Weights of a small mixture-of-experts language model, trained from scratch on English Wikipedia.
Size: width 384, vocabulary 8192, 35.7M parameters.
Experts: 32 experts in each of 14 layers, 48 SwiGLU neurons an expert, 8 picks a token, a softmax router.
Training: a variant of Muon for the experts, 335M tokens.
Below are experts of layer 5 (counted from 0) of a mixture-of-experts language model. Rows are named router (the router's row for the expert), gate (a neuron's input weights, with its number), up (a neuron's input weights, with its number) and show model dimensions 0-191. Each number is 200 + 30 x the weight over its row's rms, rounded and kept within 0 to 999.
After each expert's rows: "mostly gets" lists some tokens that are sent to it at least half of the time. This comes from a sample of Wikipedia text that the model never trained on.

# expert 15
router,245,171,223,190,170,238,171,244,225,165,170,181,200,225,226,196,140,194,222,216,178,190,182,211,220,139,204,204,221,208,208,268,233,222,205,144,193,193,229,148,172,172,196,172,205,194,216,188,238,116,223,186,186,194,172,190,228,278,237,194,168,250,202,176,180,175,206,243,159,190,222,261,252,200,231,200,222,246,199,174,194,179,163,206,197,239,219,215,232,191,186,246,230,224,224,188,204,152,220,201,203,235,186,220,219,180,197,252,177,196,222,188,173,226,232,256,169,161,211,229,252,216,119,201,179,174,206,197,191,209,197,262,222,199,183,222,241,228,217,261,200,201,152,216,135,165,201,201,204,194,193,183,180,185,198,171,248,192,252,205,158,183,224,242,217,198,183,172,160,202,208,207,211,224,222,247,171,221,213,265,204,185,171,206,255,192,210,199,183,178,227,213
gate0,186,167,248,206,209,231,233,212,196,161,272,181,215,184,185,203,125,170,255,207,191,254,189,194,196,175,198,211,211,217,230,190,186,171,173,161,193,172,195,197,130,195,182,210,157,185,250,216,183,206,171,185,213,165,203,214,221,226,215,187,130,197,210,222,161,207,229,201,228,232,201,202,211,214,212,191,159,204,188,183,201,212,251,170,244,232,232,219,185,219,168,211,220,181,252,210,161,188,238,180,222,218,208,161,210,217,224,290,141,282,188,205,161,193,208,182,210,257,211,198,235,240,144,187,215,229,227,236,233,245,170,148,205,196,230,161,226,225,178,213,190,214,202,165,152,174,195,217,222,225,180,222,190,192,239,210,197,222,200,218,159,232,168,223,226,121,195,194,178,178,200,223,199,160,192,207,130,213,201,206,184,219,197,252,209,177,180,200,153,172,155,194
up0,229,174,159,188,189,283,172,178,213,151,216,150,204,237,181,205,201,291,174,214,194,268,222,149,185,112,174,158,200,178,231,176,220,185,239,213,229,129,218,221,244,208,225,179,210,172,196,217,243,173,172,197,169,200,222,188,250,140,209,168,176,189,223,148,165,204,191,188,195,182,224,163,172,186,162,187,204,227,190,212,262,225,208,173,188,194,199,180,201,213,164,197,225,162,216,246,233,222,242,190,179,197,249,267,209,196,203,207,173,219,202,187,162,233,195,190,223,166,212,141,192,233,140,176,205,120,177,238,198,191,194,183,169,183,173,195,127,240,211,212,205,198,170,204,277,215,253,228,206,190,204,192,246,209,233,198,165,224,183,217,170,208,208,218,163,165,248,211,231,238,186,226,180,218,217,228,198,195,189,160,221,148,216,196,208,169,234,227,204,217,237,126
mostly gets: " with", " at", " after", " by", " into", " over"

# expert 13
router,147,263,198,218,170,224,172,134,235,207,187,197,193,233,199,179,195,206,170,204,206,197,167,245,163,240,222,222,149,216,181,205,162,175,233,164,255,269,194,219,253,193,237,179,217,188,199,162,180,222,170,179,211,184,191,157,208,162,174,159,237,183,221,200,228,213,198,195,187,197,204,200,186,179,269,164,153,203,208,195,246,177,234,157,188,161,197,184,226,190,206,175,185,187,228,196,135,184,168,200,164,175,201,175,185,222,166,175,242,232,201,206,219,149,174,180,217,300,119,183,205,162,200,227,169,266,173,213,223,181,152,145,127,179,182,189,255,186,211,154,204,195,196,222,155,192,206,183,192,213,234,214,181,207,164,175,198,196,221,176,188,211,188,212,204,222,207,181,215,169,176,141,177,242,230,205,247,171,214,222,159,196,159,227,199,214,210,180,198,261,175,201
gate0,218,165,215,187,217,210,201,241,240,208,226,130,153,201,203,202,222,195,159,160,214,209,216,221,210,133,207,189,174,188,235,246,136,163,202,163,192,196,209,183,177,187,199,129,250,200,246,227,291,192,239,192,167,192,225,208,193,223,126,194,164,154,173,210,164,193,171,257,188,150,205,201,232,168,144,208,210,216,152,182,204,194,253,218,185,133,240,193,162,278,176,196,178,227,198,175,184,193,203,190,186,156,239,171,193,208,159,190,229,192,212,211,228,226,204,212,206,159,154,202,177,189,136,162,228,161,217,218,163,184,211,191,194,145,159,134,165,228,238,199,204,218,196,183,159,204,175,154,184,176,172,195,162,189,208,146,218,175,210,211,184,198,227,186,209,187,211,123,263,239,187,182,183,211,164,207,165,235,205,196,223,244,149,205,172,229,221,157,231,171,206,157
up0,211,254,211,166,232,153,247,122,193,205,204,211,245,195,183,250,197,187,186,187,219,206,176,205,177,201,170,202,181,194,238,170,207,211,190,207,120,203,211,192,158,217,220,221,223,199,176,220,166,171,159,192,243,184,164,166,232,252,237,171,178,172,204,200,199,256,220,169,174,143,208,198,231,200,208,196,172,262,204,240,186,181,146,204,259,160,161,186,205,190,156,209,179,216,232,217,191,213,164,161,213,184,211,131,226,222,209,157,214,240,214,202,178,180,196,188,168,211,163,245,191,161,239,222,169,257,195,204,231,164,201,171,135,224,129,204,203,252,250,177,195,164,215,228,220,203,198,228,227,256,224,183,146,225,185,201,225,188,200,202,137,179,230,217,255,224,215,170,191,223,214,190,226,205,211,180,213,212,217,197,190,197,216,204,301,191,215,226,204,213,189,228
mostly gets: " States", " York", " New", " un", " −", " Australia"

# expert 3
router,207,155,188,206,214,180,203,176,181,187,209,247,207,222,195,217,198,208,187,235,211,218,243,187,218,185,220,167,174,194,188,227,148,215,216,150,173,181,164,220,249,203,240,209,191,218,222,195,178,191,118,160,176,180,187,176,209,218,160,172,222,139,145,199,237,188,213,138,164,190,177,202,147,229,230,198,207,166,234,211,182,182,205,230,192,185,175,238,201,183,176,194,234,179,183,169,203,201,134,178,171,191,194,164,145,247,190,180,225,165,245,197,208,158,155,174,246,251,199,210,283,205,251,196,159,272,246,168,178,217,165,208,164,202,188,205,89,180,160,178,204,206,165,205,203,193,232,200,229,225,252,194,219,259,203,260,126,193,199,174,183,209,164,234,197,169,198,243,206,198,207,258,204,222,226,221,224,181,195,205,224,201,202,226,213,208,238,182,191,238,254,222
gate0,188,160,193,253,193,236,240,235,218,217,261,118,195,215,201,170,189,163,190,191,207,218,196,202,199,159,209,193,194,219,189,247,235,198,178,209,199,184,160,164,151,171,125,180,213,190,232,247,201,230,175,217,220,209,212,151,218,232,206,208,228,217,235,163,191,144,208,193,199,233,191,186,225,146,141,199,208,163,193,210,238,188,198,188,169,164,201,201,181,228,215,208,183,162,185,204,244,180,164,229,229,203,233,207,158,198,145,219,224,215,202,202,218,142,167,215,146,210,205,228,178,150,222,172,194,221,211,227,196,177,153,155,194,221,173,195,198,224,213,216,182,193,231,165,206,154,183,218,214,229,198,212,173,227,204,202,136,218,218,173,206,128,216,231,193,154,160,231,184,202,257,190,267,215,197,207,145,169,252,233,199,217,207,214,235,196,183,171,202,228,189,168
up0,192,228,182,205,220,190,234,221,225,170,182,141,229,228,220,247,189,175,246,191,187,119,173,137,179,194,175,218,196,261,199,210,241,212,247,178,163,231,91,191,195,218,178,209,209,219,191,184,166,186,230,185,223,192,218,192,206,186,178,181,229,129,205,165,211,154,201,234,242,183,204,205,210,202,204,182,201,197,198,232,203,217,228,183,163,193,202,181,250,180,199,214,213,263,195,255,179,255,166,187,216,244,225,203,205,156,149,236,174,196,213,196,198,156,260,221,214,199,179,203,207,199,193,226,198,210,162,153,207,149,187,134,277,191,191,186,165,176,192,252,206,203,172,237,206,220,144,149,160,223,225,240,186,153,200,195,221,214,224,230,192,208,157,237,225,188,181,176,180,192,185,195,238,160,255,182,225,216,233,196,212,227,178,203,232,187,185,243,203,180,213,227
mostly gets: " John", " Lo", " Ka", " Ha", " Z", " J"

# expert 9
router,168,163,175,216,203,217,205,177,174,248,172,187,221,236,155,151,223,180,156,235,271,193,197,235,209,240,205,183,184,226,225,203,185,199,174,226,230,184,209,192,227,221,190,197,238,219,208,188,226,203,207,212,258,205,244,212,199,230,204,238,146,238,212,236,173,240,196,185,167,144,186,221,207,163,153,187,206,199,228,212,180,205,192,168,209,264,189,230,194,205,204,248,189,200,208,171,162,203,232,227,154,199,206,150,208,183,230,243,186,187,186,195,208,204,210,182,171,179,178,218,183,182,172,171,240,165,214,263,173,220,288,222,148,278,204,204,178,153,205,183,217,202,198,184,200,196,218,238,222,180,197,180,236,281,212,254,152,223,226,175,171,258,205,184,157,196,172,174,232,164,242,274,168,251,181,145,217,201,169,193,218,186,198,199,143,190,156,184,167,207,227,219
gate0,205,185,217,174,211,211,231,218,227,193,200,252,145,200,209,204,211,196,220,175,227,207,188,159,236,220,244,200,182,200,241,205,188,187,194,200,242,229,169,206,235,187,241,180,188,203,229,193,182,183,194,237,204,169,160,183,158,167,231,233,177,234,231,246,163,200,217,202,249,176,147,217,195,204,156,185,217,214,194,231,179,180,192,225,218,234,215,210,202,200,242,236,177,210,172,205,185,202,230,146,147,184,200,155,178,259,185,204,205,224,229,226,168,174,205,201,195,246,156,217,216,225,188,165,200,164,253,164,190,189,245,278,178,136,178,192,191,166,194,188,182,180,194,211,203,165,171,235,209,205,190,204,197,198,161,202,205,178,189,227,250,203,190,190,190,195,199,178,208,158,257,254,258,169,266,178,206,242,199,210,218,207,235,252,226,215,151,218,220,224,217,175
up0,189,202,178,154,206,191,173,242,233,183,224,206,199,226,218,180,206,236,191,184,136,210,125,223,226,141,223,205,240,199,212,218,179,152,206,229,181,202,202,194,237,194,240,219,180,175,229,200,155,216,167,190,191,209,213,210,190,153,234,231,189,226,195,191,197,188,117,222,251,240,256,198,200,186,184,123,244,252,231,227,202,171,256,151,178,244,175,159,159,239,266,201,152,215,170,216,207,177,167,211,223,164,203,183,216,144,215,208,212,187,222,193,241,302,232,253,250,198,195,154,199,221,129,175,171,146,226,270,188,200,203,223,136,244,168,237,247,238,183,194,193,189,171,215,273,173,188,221,250,164,197,194,157,186,238,176,225,156,197,203,237,265,188,183,210,218,159,231,201,234,215,196,199,147,203,170,196,146,212,204,221,189,214,239,227,211,196,182,191,218,180,205
mostly gets: "|", "\n", "″", "′", "\".", ")."

# expert 25
router,157,193,236,223,156,233,222,216,245,220,254,172,216,204,161,164,206,213,211,200,202,188,209,231,220,245,243,226,146,235,240,192,205,246,220,194,169,223,213,185,198,179,222,196,183,151,169,205,254,170,169,197,190,197,259,231,178,185,219,272,149,247,248,188,203,193,183,188,249,205,172,173,212,198,155,220,223,186,232,217,250,146,179,156,203,171,155,207,214,146,203,137,177,218,226,185,232,266,216,194,188,151,189,217,151,187,219,228,241,142,187,210,158,259,231,214,149,182,244,164,179,210,177,156,184,152,176,222,183,213,186,174,179,169,201,183,201,182,209,230,201,257,231,194,251,224,266,218,166,151,201,218,195,188,243,164,142,227,234,198,245,211,192,170,209,227,182,241,224,272,216,190,240,196,214,213,212,201,236,200,152,208,184,208,205,188,222,183,154,195,241,171
gate0,189,204,240,277,201,205,156,199,204,196,227,194,220,226,216,168,205,242,207,208,205,186,217,187,224,194,206,190,188,177,188,225,162,214,147,194,184,142,190,224,208,177,220,161,169,199,219,220,227,137,190,204,221,187,263,208,164,280,201,217,177,189,172,188,220,229,188,287,205,174,190,161,232,178,189,221,229,235,170,205,208,160,235,185,219,213,192,220,253,193,197,186,165,186,206,212,183,161,163,182,200,152,269,204,196,216,165,190,239,170,227,208,228,169,212,228,206,211,227,181,176,231,191,237,241,232,202,235,215,148,128,140,219,177,159,222,155,222,210,215,186,230,253,226,246,165,177,212,218,159,183,183,253,163,169,165,238,234,169,208,213,180,277,240,202,213,155,190,191,195,197,214,186,175,144,236,203,188,211,161,196,147,194,219,206,194,172,240,236,248,209,179
up0,211,166,214,220,222,217,255,193,242,179,194,190,237,214,183,204,153,213,204,153,140,170,172,223,231,171,234,232,152,152,197,206,200,201,235,198,243,210,191,223,252,164,154,211,192,223,192,208,197,217,139,207,201,175,256,185,195,187,282,173,242,170,198,221,156,204,184,168,220,193,178,144,199,198,209,196,198,207,186,198,243,263,213,206,190,251,164,230,216,247,166,188,205,193,236,189,224,212,181,201,213,169,226,197,290,229,202,236,203,195,181,201,246,201,229,174,198,208,198,178,230,225,202,174,191,230,179,192,144,212,227,185,222,191,222,146,241,248,177,247,210,172,154,230,153,188,198,154,202,231,177,198,172,191,144,192,231,216,232,192,170,203,207,198,194,166,209,237,201,188,205,187,196,181,166,180,163,191,200,197,199,191,191,188,223,198,214,199,243,230,165,172
mostly gets: " and", " ", " He", " She", " Ta", " Fe"

# expert 0
router,159,161,179,237,212,201,183,227,192,225,223,184,136,162,252,202,222,226,144,190,172,166,147,209,183,243,183,283,196,202,209,198,161,165,210,207,227,193,235,234,220,195,203,175,175,135,226,219,181,244,230,203,226,208,208,172,209,251,250,213,215,191,216,191,191,129,158,252,239,199,223,169,184,171,211,151,216,228,260,224,154,207,212,267,148,212,187,215,221,243,124,252,205,156,170,184,221,231,180,186,170,182,210,161,177,186,196,169,152,239,163,199,156,212,186,163,171,187,181,192,210,141,194,240,179,215,186,175,170,208,131,214,167,216,231,171,217,145,227,166,204,177,174,189,203,203,210,158,225,243,191,177,164,169,210,214,196,177,216,186,176,123,186,191,171,129,180,220,163,229,166,198,204,215,165,180,193,242,238,185,214,175,205,208,194,154,184,197,205,218,251,152
gate0,220,237,207,213,152,202,244,207,180,203,249,183,203,224,252,167,177,180,199,209,210,195,197,194,198,175,154,191,239,228,195,249,222,149,239,219,190,195,246,177,220,257,196,208,186,224,232,261,210,171,179,227,244,152,197,151,192,161,232,216,254,195,186,193,186,224,178,221,226,167,183,222,157,154,222,245,205,180,247,180,214,150,166,171,173,143,199,156,244,219,180,214,224,195,185,188,201,194,211,158,230,198,237,215,211,185,199,218,193,200,206,210,222,232,180,206,192,181,149,211,147,176,163,261,249,168,192,216,223,159,229,198,210,173,237,194,248,153,155,163,198,228,201,221,160,132,204,171,215,170,182,259,173,156,168,183,229,164,154,216,207,163,244,210,207,214,246,201,186,191,215,188,184,204,223,174,191,221,241,247,223,240,206,232,204,224,223,203,241,238,223,186
up0,170,157,180,236,232,160,189,205,277,203,187,148,182,162,183,187,187,214,243,197,241,157,248,195,136,237,126,216,178,240,151,211,173,201,178,217,170,212,197,171,191,228,151,237,212,184,231,216,200,182,236,167,193,191,212,182,170,192,197,194,274,190,190,251,205,180,210,184,203,198,141,218,188,197,195,214,176,225,274,190,242,183,155,251,186,168,239,154,143,223,158,229,187,196,173,203,242,211,187,180,171,202,263,170,235,190,201,217,162,199,180,219,195,195,235,159,145,224,212,153,221,175,199,226,211,115,156,173,248,213,217,207,154,197,183,187,188,203,194,212,215,157,241,178,220,212,206,168,194,159,177,168,186,189,156,197,210,215,222,190,199,205,121,226,212,181,182,212,257,181,164,205,207,254,222,190,214,228,216,183,188,202,180,168,197,225,185,216,226,213,220,200
mostly gets: " as", " one", " I", " where", " Le", " second"

# expert 23
router,213,226,214,215,247,204,216,217,179,200,145,172,246,210,234,184,136,186,236,222,170,193,209,200,179,226,218,130,171,145,207,210,231,167,210,192,215,186,158,230,146,184,165,207,218,225,186,227,147,204,185,165,223,206,188,211,220,225,174,218,230,214,191,168,224,231,211,225,237,195,194,188,211,215,236,220,169,169,155,196,229,201,238,178,173,248,193,199,179,129,196,122,184,158,212,167,156,155,289,209,271,186,202,164,222,200,190,165,194,174,191,196,161,208,199,206,181,243,190,205,173,156,157,192,230,233,200,222,265,215,191,163,209,153,148,229,249,185,254,177,202,178,216,166,190,182,183,219,207,228,240,199,205,159,162,133,266,184,217,168,200,182,207,220,190,220,181,194,160,211,195,211,177,197,173,150,168,200,199,180,211,164,214,182,230,216,197,222,209,185,176,202
gate0,198,185,183,222,143,203,239,163,199,241,225,149,226,193,235,167,172,135,186,171,215,239,199,153,243,236,233,176,193,186,171,220,210,185,185,272,224,202,186,185,221,210,212,213,191,194,179,215,211,228,182,237,190,193,196,197,211,227,139,147,180,164,189,205,217,198,198,195,279,231,204,184,198,281,215,183,197,216,192,179,265,162,229,189,213,206,192,146,157,182,218,152,206,144,214,158,224,239,182,246,182,240,203,140,153,236,217,152,186,216,171,201,210,234,160,174,235,277,157,181,231,235,221,171,177,242,183,178,193,178,225,193,229,235,213,220,173,205,214,179,195,197,239,244,130,159,144,240,203,173,207,218,189,197,218,198,191,217,177,165,234,169,226,208,226,274,222,195,156,153,262,260,186,235,188,206,196,205,216,206,227,193,181,202,164,207,150,241,212,196,203,194
up0,241,252,185,155,197,181,181,204,242,233,286,257,166,184,228,155,201,206,213,205,265,204,225,178,189,190,163,246,245,234,201,237,232,167,199,235,212,200,209,198,186,222,173,187,226,160,231,199,183,221,202,199,224,214,194,212,172,210,187,204,259,190,193,228,160,185,212,134,149,175,179,133,172,142,217,140,163,194,189,166,222,154,211,213,204,268,208,213,208,175,162,213,190,188,165,200,215,180,183,162,169,251,162,233,173,175,231,200,221,261,219,198,126,143,206,187,216,178,209,221,192,147,222,225,223,215,181,178,208,221,122,211,169,219,176,257,234,177,198,155,201,215,230,179,198,218,188,153,156,193,198,236,200,238,157,192,192,194,168,185,178,157,190,201,211,182,209,164,172,248,200,196,224,149,215,216,152,206,212,187,195,209,185,219,159,198,189,115,264,233,218,213
mostly gets: " film", " which", " used", " some", "ment", " use"

# expert 30
router,197,205,151,179,188,176,190,202,133,218,224,188,178,197,159,206,142,217,151,221,208,156,232,232,240,233,202,200,230,197,176,207,244,280,142,210,201,233,197,207,201,196,215,238,207,189,260,200,192,195,165,190,198,203,136,194,211,142,214,166,240,183,185,268,193,155,206,210,231,231,256,187,196,172,218,272,236,216,216,181,182,173,167,214,206,194,198,214,181,193,203,201,164,181,190,169,215,190,176,216,228,265,207,217,207,198,193,201,198,211,195,225,111,202,179,202,244,215,219,212,240,160,233,251,194,193,255,230,167,164,246,206,182,229,167,208,206,202,145,188,205,182,153,215,128,177,234,202,164,180,186,208,194,227,201,238,180,157,219,195,280,223,225,196,170,203,225,213,211,155,180,212,196,189,249,232,226,206,134,194,239,188,174,201,164,187,170,147,219,196,217,217
gate0,217,202,234,226,207,206,235,214,233,282,181,146,188,216,199,243,150,231,188,199,174,202,188,228,230,188,149,230,189,190,184,193,167,279,185,161,167,182,270,174,208,258,180,188,225,287,227,175,185,207,216,208,204,165,201,181,213,169,190,193,221,210,204,208,166,184,250,144,187,174,193,172,153,207,197,241,198,197,164,235,232,216,271,184,253,146,222,209,252,227,171,226,238,208,209,197,254,186,150,163,201,135,232,208,200,181,195,193,229,213,199,208,225,250,181,204,193,228,194,219,227,204,188,206,251,231,192,234,194,149,266,186,239,220,177,161,210,195,167,256,191,179,147,206,223,238,186,193,258,165,151,253,222,167,177,200,238,209,176,203,201,239,219,229,231,151,188,182,219,186,206,202,186,182,140,219,200,182,195,216,223,213,177,234,216,98,209,163,187,199,250,220
up0,187,173,173,143,218,218,218,194,252,214,189,193,204,215,238,180,224,231,185,233,218,232,223,179,170,199,228,227,179,227,213,184,141,220,236,225,200,203,146,179,152,167,192,173,179,249,215,225,170,185,211,146,166,210,194,192,199,182,226,210,238,219,196,195,286,204,258,220,215,186,153,270,255,205,172,213,190,157,158,193,193,217,160,271,170,203,270,183,179,213,240,212,172,216,294,182,179,234,169,170,163,186,215,204,231,227,216,125,231,146,204,211,162,203,213,193,181,246,259,203,232,259,260,179,175,133,262,140,173,229,203,193,195,213,231,203,226,173,186,221,202,142,186,172,186,233,181,177,131,195,212,197,169,220,227,238,185,184,145,213,185,171,207,187,181,273,233,180,222,258,171,212,224,212,217,216,172,212,193,184,223,200,230,223,177,236,176,211,195,201,211,214
mostly gets: " S", " C", " W", " D", " E", " G"

# expert 24
router,156,224,239,209,159,179,208,204,218,167,282,203,230,187,191,160,236,212,246,206,221,186,184,189,209,229,170,238,181,200,202,225,212,230,179,221,228,193,187,177,188,234,240,219,216,221,224,181,198,260,137,159,217,240,169,207,239,170,182,226,202,195,144,228,186,151,219,230,215,196,196,200,186,179,211,206,206,151,182,203,270,210,192,211,149,209,169,172,224,232,255,189,216,218,214,207,150,187,184,169,183,213,236,185,226,194,178,142,219,316,237,206,189,230,229,177,188,187,249,175,179,174,207,207,206,182,198,201,242,265,208,191,192,212,138,234,168,180,171,186,229,231,260,200,174,215,166,204,196,205,221,183,168,253,236,229,191,210,261,172,235,166,234,193,238,147,174,203,219,179,232,148,175,173,221,181,183,139,196,243,180,229,211,205,177,229,183,196,172,236,189,180
gate0,228,181,206,207,179,215,183,214,195,191,164,238,180,165,262,222,214,201,183,215,207,259,219,198,179,196,187,241,221,201,194,194,304,184,201,223,214,121,207,159,184,186,236,188,172,192,222,187,228,166,216,223,182,203,202,168,222,190,170,224,199,168,174,224,214,198,142,206,187,233,219,175,193,189,140,222,208,166,181,204,258,231,243,191,203,186,261,227,206,159,246,157,159,202,220,149,244,198,178,242,185,241,171,201,231,147,219,213,208,191,225,186,189,221,196,218,254,239,203,207,248,274,185,223,182,101,178,158,221,182,227,193,199,228,182,232,212,189,220,255,190,190,242,200,189,255,206,208,242,237,138,208,229,206,212,212,261,175,192,230,166,219,245,166,187,182,200,118,206,178,190,193,139,232,234,185,152,200,230,261,221,229,243,210,237,160,266,187,196,226,213,149
up0,193,148,140,204,158,178,217,209,225,186,179,214,214,222,302,143,199,173,250,246,179,213,163,212,227,241,215,253,263,202,212,223,222,201,187,257,198,160,219,163,195,218,165,245,188,222,218,169,194,241,179,232,156,208,204,168,179,208,173,193,213,169,181,153,214,215,245,230,163,226,195,140,198,234,182,239,211,184,190,157,214,231,228,162,222,188,195,136,199,213,208,218,181,176,176,216,215,175,233,227,173,239,234,209,191,156,230,227,172,166,219,212,188,211,217,218,239,178,180,190,248,169,221,255,190,179,193,176,210,220,244,229,186,204,169,227,161,173,200,208,202,215,246,178,233,249,201,228,168,224,179,207,224,259,207,245,206,187,203,201,190,217,225,195,184,251,158,265,203,214,128,212,229,195,187,201,180,197,184,225,220,225,215,199,254,193,210,238,187,185,180,153
mostly gets: ";", " |", " /", " and", ");", ":"

# expert 7
router,246,176,197,197,185,222,223,215,262,215,192,194,231,157,229,178,213,166,217,185,214,179,215,182,135,216,193,225,204,143,168,179,269,271,215,227,184,178,191,140,222,203,193,163,223,242,238,286,187,187,204,203,154,163,247,192,239,208,201,210,216,245,239,167,264,228,214,217,239,204,154,223,203,157,174,210,158,207,190,209,187,236,242,181,243,228,168,183,142,183,263,162,135,222,227,184,204,149,236,210,202,226,224,229,242,164,136,222,188,183,211,187,242,215,170,205,197,186,207,211,216,223,190,183,216,257,166,128,205,251,158,155,242,171,216,193,205,201,200,192,208,175,244,151,218,167,169,236,178,227,201,196,236,171,240,187,236,201,219,231,183,188,215,221,184,191,169,154,170,216,182,172,244,207,155,152,202,206,213,207,182,152,213,192,219,207,172,234,217,235,213,190
gate0,214,201,179,147,209,217,245,173,247,171,238,203,239,202,208,203,232,165,199,196,212,180,207,220,174,179,214,173,164,193,235,179,234,229,150,176,200,217,196,169,147,174,190,212,182,205,229,202,231,227,227,162,230,165,215,183,231,198,210,246,220,190,190,232,167,262,217,198,236,174,209,180,229,165,170,161,221,160,186,198,151,246,243,240,224,211,205,191,236,224,206,131,219,217,160,218,237,212,233,206,225,248,179,201,191,196,216,239,189,197,199,201,225,209,223,239,182,193,233,180,169,207,172,208,192,178,189,157,163,183,144,262,256,185,269,180,179,210,211,263,207,231,219,208,217,197,187,272,222,168,184,173,184,211,217,231,227,175,225,161,211,198,187,207,163,173,262,201,166,235,230,232,217,227,242,178,172,190,146,202,202,128,200,205,182,164,231,276,146,203,174,204
up0,171,231,223,190,264,221,230,201,201,221,204,154,235,151,161,210,197,238,216,164,189,193,243,233,154,191,211,222,200,202,169,203,263,168,204,188,150,154,162,151,165,208,171,161,207,189,201,164,144,240,247,185,216,125,268,182,233,226,268,242,183,233,199,238,219,208,179,226,198,249,170,211,180,199,178,198,154,175,177,218,214,234,196,205,226,177,200,233,213,187,189,145,147,163,222,199,144,193,137,278,173,192,218,215,203,134,206,217,206,164,245,206,177,213,166,210,171,184,212,191,228,191,215,214,194,187,174,210,186,197,211,184,221,241,228,178,160,232,161,263,204,227,187,209,169,150,183,240,212,203,173,227,261,129,175,211,221,189,196,174,186,161,164,237,158,181,171,185,210,212,187,223,183,204,214,170,215,241,218,192,211,184,153,207,203,171,202,209,189,200,258,236
mostly gets: " in", " for", " at", " on", " of", " with"

# expert 14
router,156,209,167,156,243,175,279,168,211,184,165,135,209,176,209,194,249,151,197,170,210,150,200,207,164,205,227,204,231,168,200,213,215,252,229,209,252,191,194,246,217,178,231,186,206,175,193,215,214,184,173,249,208,174,237,227,178,212,212,205,174,179,193,175,224,219,205,184,207,207,207,198,268,212,125,212,161,163,203,181,158,221,221,204,274,216,181,204,222,189,182,183,169,204,160,242,209,163,248,194,153,208,175,168,236,184,234,214,190,153,201,198,248,197,210,197,166,142,188,183,266,160,189,217,201,171,266,214,179,223,245,239,212,187,256,214,189,218,276,239,206,211,219,206,258,188,249,231,197,291,226,181,216,204,215,224,217,188,177,206,201,159,200,178,185,238,157,216,174,209,208,193,195,183,170,164,182,224,210,161,219,213,172,193,202,182,220,242,174,181,166,196
gate5,197,214,257,217,157,198,223,172,230,208,170,169,182,155,158,214,237,193,216,179,200,233,173,241,177,246,177,153,211,172,224,150,171,213,230,196,173,172,251,223,222,240,253,183,181,172,231,187,213,172,198,205,207,162,204,218,174,231,210,222,204,194,200,258,213,209,237,198,187,132,265,213,195,212,166,222,125,220,186,181,177,209,211,233,224,204,157,158,196,214,167,186,181,235,195,225,137,219,213,163,140,228,217,201,172,218,200,187,193,180,203,226,205,187,163,206,141,205,224,188,172,217,207,136,210,146,217,184,183,181,193,192,173,168,201,183,168,234,275,201,194,212,176,181,159,233,181,219,199,195,189,206,191,221,203,209,156,190,186,211,230,133,211,191,214,193,216,173,272,188,166,209,211,156,186,249,246,196,203,221,232,162,252,206,197,177,161,280,209,194,219,169
up5,164,221,165,240,155,174,189,188,213,257,209,204,214,181,191,218,184,172,208,213,205,197,241,189,168,221,159,199,171,187,233,190,194,135,194,163,187,186,175,191,199,208,171,222,240,240,204,197,189,225,215,222,239,239,231,187,159,156,200,148,167,238,188,165,170,238,199,197,172,195,236,187,185,195,232,216,166,216,164,214,198,170,284,149,211,215,131,238,197,188,189,193,184,255,150,169,223,168,159,210,184,188,200,160,149,192,203,201,228,223,240,180,174,209,244,171,196,174,149,201,157,205,207,181,234,206,184,183,195,191,135,198,188,186,248,204,166,175,233,202,196,220,275,181,200,206,203,178,222,176,181,170,160,207,195,154,202,149,156,185,221,188,232,228,200,177,190,185,250,200,157,194,201,243,130,181,224,169,227,156,211,145,134,217,235,207,184,208,261,211,128,198
mostly gets: " also", ").", " that", "\".", "---|---|---|---|", " while"

# expert 5
router,209,250,161,179,198,217,175,189,190,135,168,215,262,145,193,252,199,194,191,233,181,224,210,260,236,173,182,187,217,212,182,194,177,156,208,183,191,251,236,202,213,219,234,157,137,203,191,210,192,241,207,179,179,170,221,193,187,166,219,223,136,150,252,193,209,196,150,148,217,140,181,206,166,182,235,202,237,239,200,190,186,223,158,162,207,228,154,157,174,196,206,180,220,192,151,196,220,205,202,170,217,185,172,201,203,211,212,202,211,183,174,210,198,215,199,206,210,186,214,259,202,177,206,252,220,176,191,203,192,193,261,200,240,225,215,204,241,225,236,186,207,168,188,232,226,246,165,227,219,181,218,178,182,209,223,236,165,206,159,210,238,163,142,130,207,244,234,218,189,187,236,270,185,172,180,189,196,205,212,155,211,165,190,205,163,208,199,193,250,195,193,188
gate0,207,134,250,175,211,174,195,234,193,221,199,236,203,247,171,254,222,209,227,144,179,158,207,179,202,196,155,212,194,240,211,162,209,224,155,194,153,184,211,153,164,223,170,253,184,175,216,187,248,207,188,190,204,213,219,250,169,169,214,159,170,180,195,194,197,196,189,211,215,170,211,218,189,190,244,208,178,222,156,168,216,231,186,155,214,218,209,289,198,145,206,205,184,242,235,202,248,200,238,175,204,221,220,199,145,153,238,118,166,204,188,209,131,213,182,199,196,249,245,221,220,215,197,238,241,247,278,212,149,200,194,183,201,212,209,172,192,195,192,199,202,198,202,201,184,220,180,190,195,200,168,244,142,223,189,178,183,237,187,237,224,139,225,193,247,173,195,222,276,164,260,196,209,199,159,180,186,214,227,212,242,182,230,201,176,164,163,222,178,198,187,219
up0,252,185,159,204,192,225,231,148,177,224,212,168,221,183,197,184,165,160,178,259,254,268,215,232,197,151,207,204,156,197,195,137,196,123,177,173,223,234,215,227,213,198,200,183,173,201,156,235,200,180,238,200,161,207,194,190,249,214,165,266,193,254,202,184,204,184,164,162,203,156,180,218,214,222,156,219,172,184,283,206,138,179,212,210,139,212,186,165,191,233,191,242,242,151,180,155,179,178,181,195,202,166,194,230,212,225,181,261,178,221,182,203,142,166,185,184,212,231,183,181,148,210,211,150,234,160,227,208,216,157,190,242,224,205,199,269,195,215,131,214,193,212,217,237,232,184,230,183,153,189,236,159,174,234,188,232,212,205,223,162,175,229,189,197,153,220,229,177,170,208,160,218,193,258,200,180,200,195,174,158,181,236,175,219,202,228,203,172,215,157,220,216
mostly gets: " this", " E", " Le", " she", "O", " She"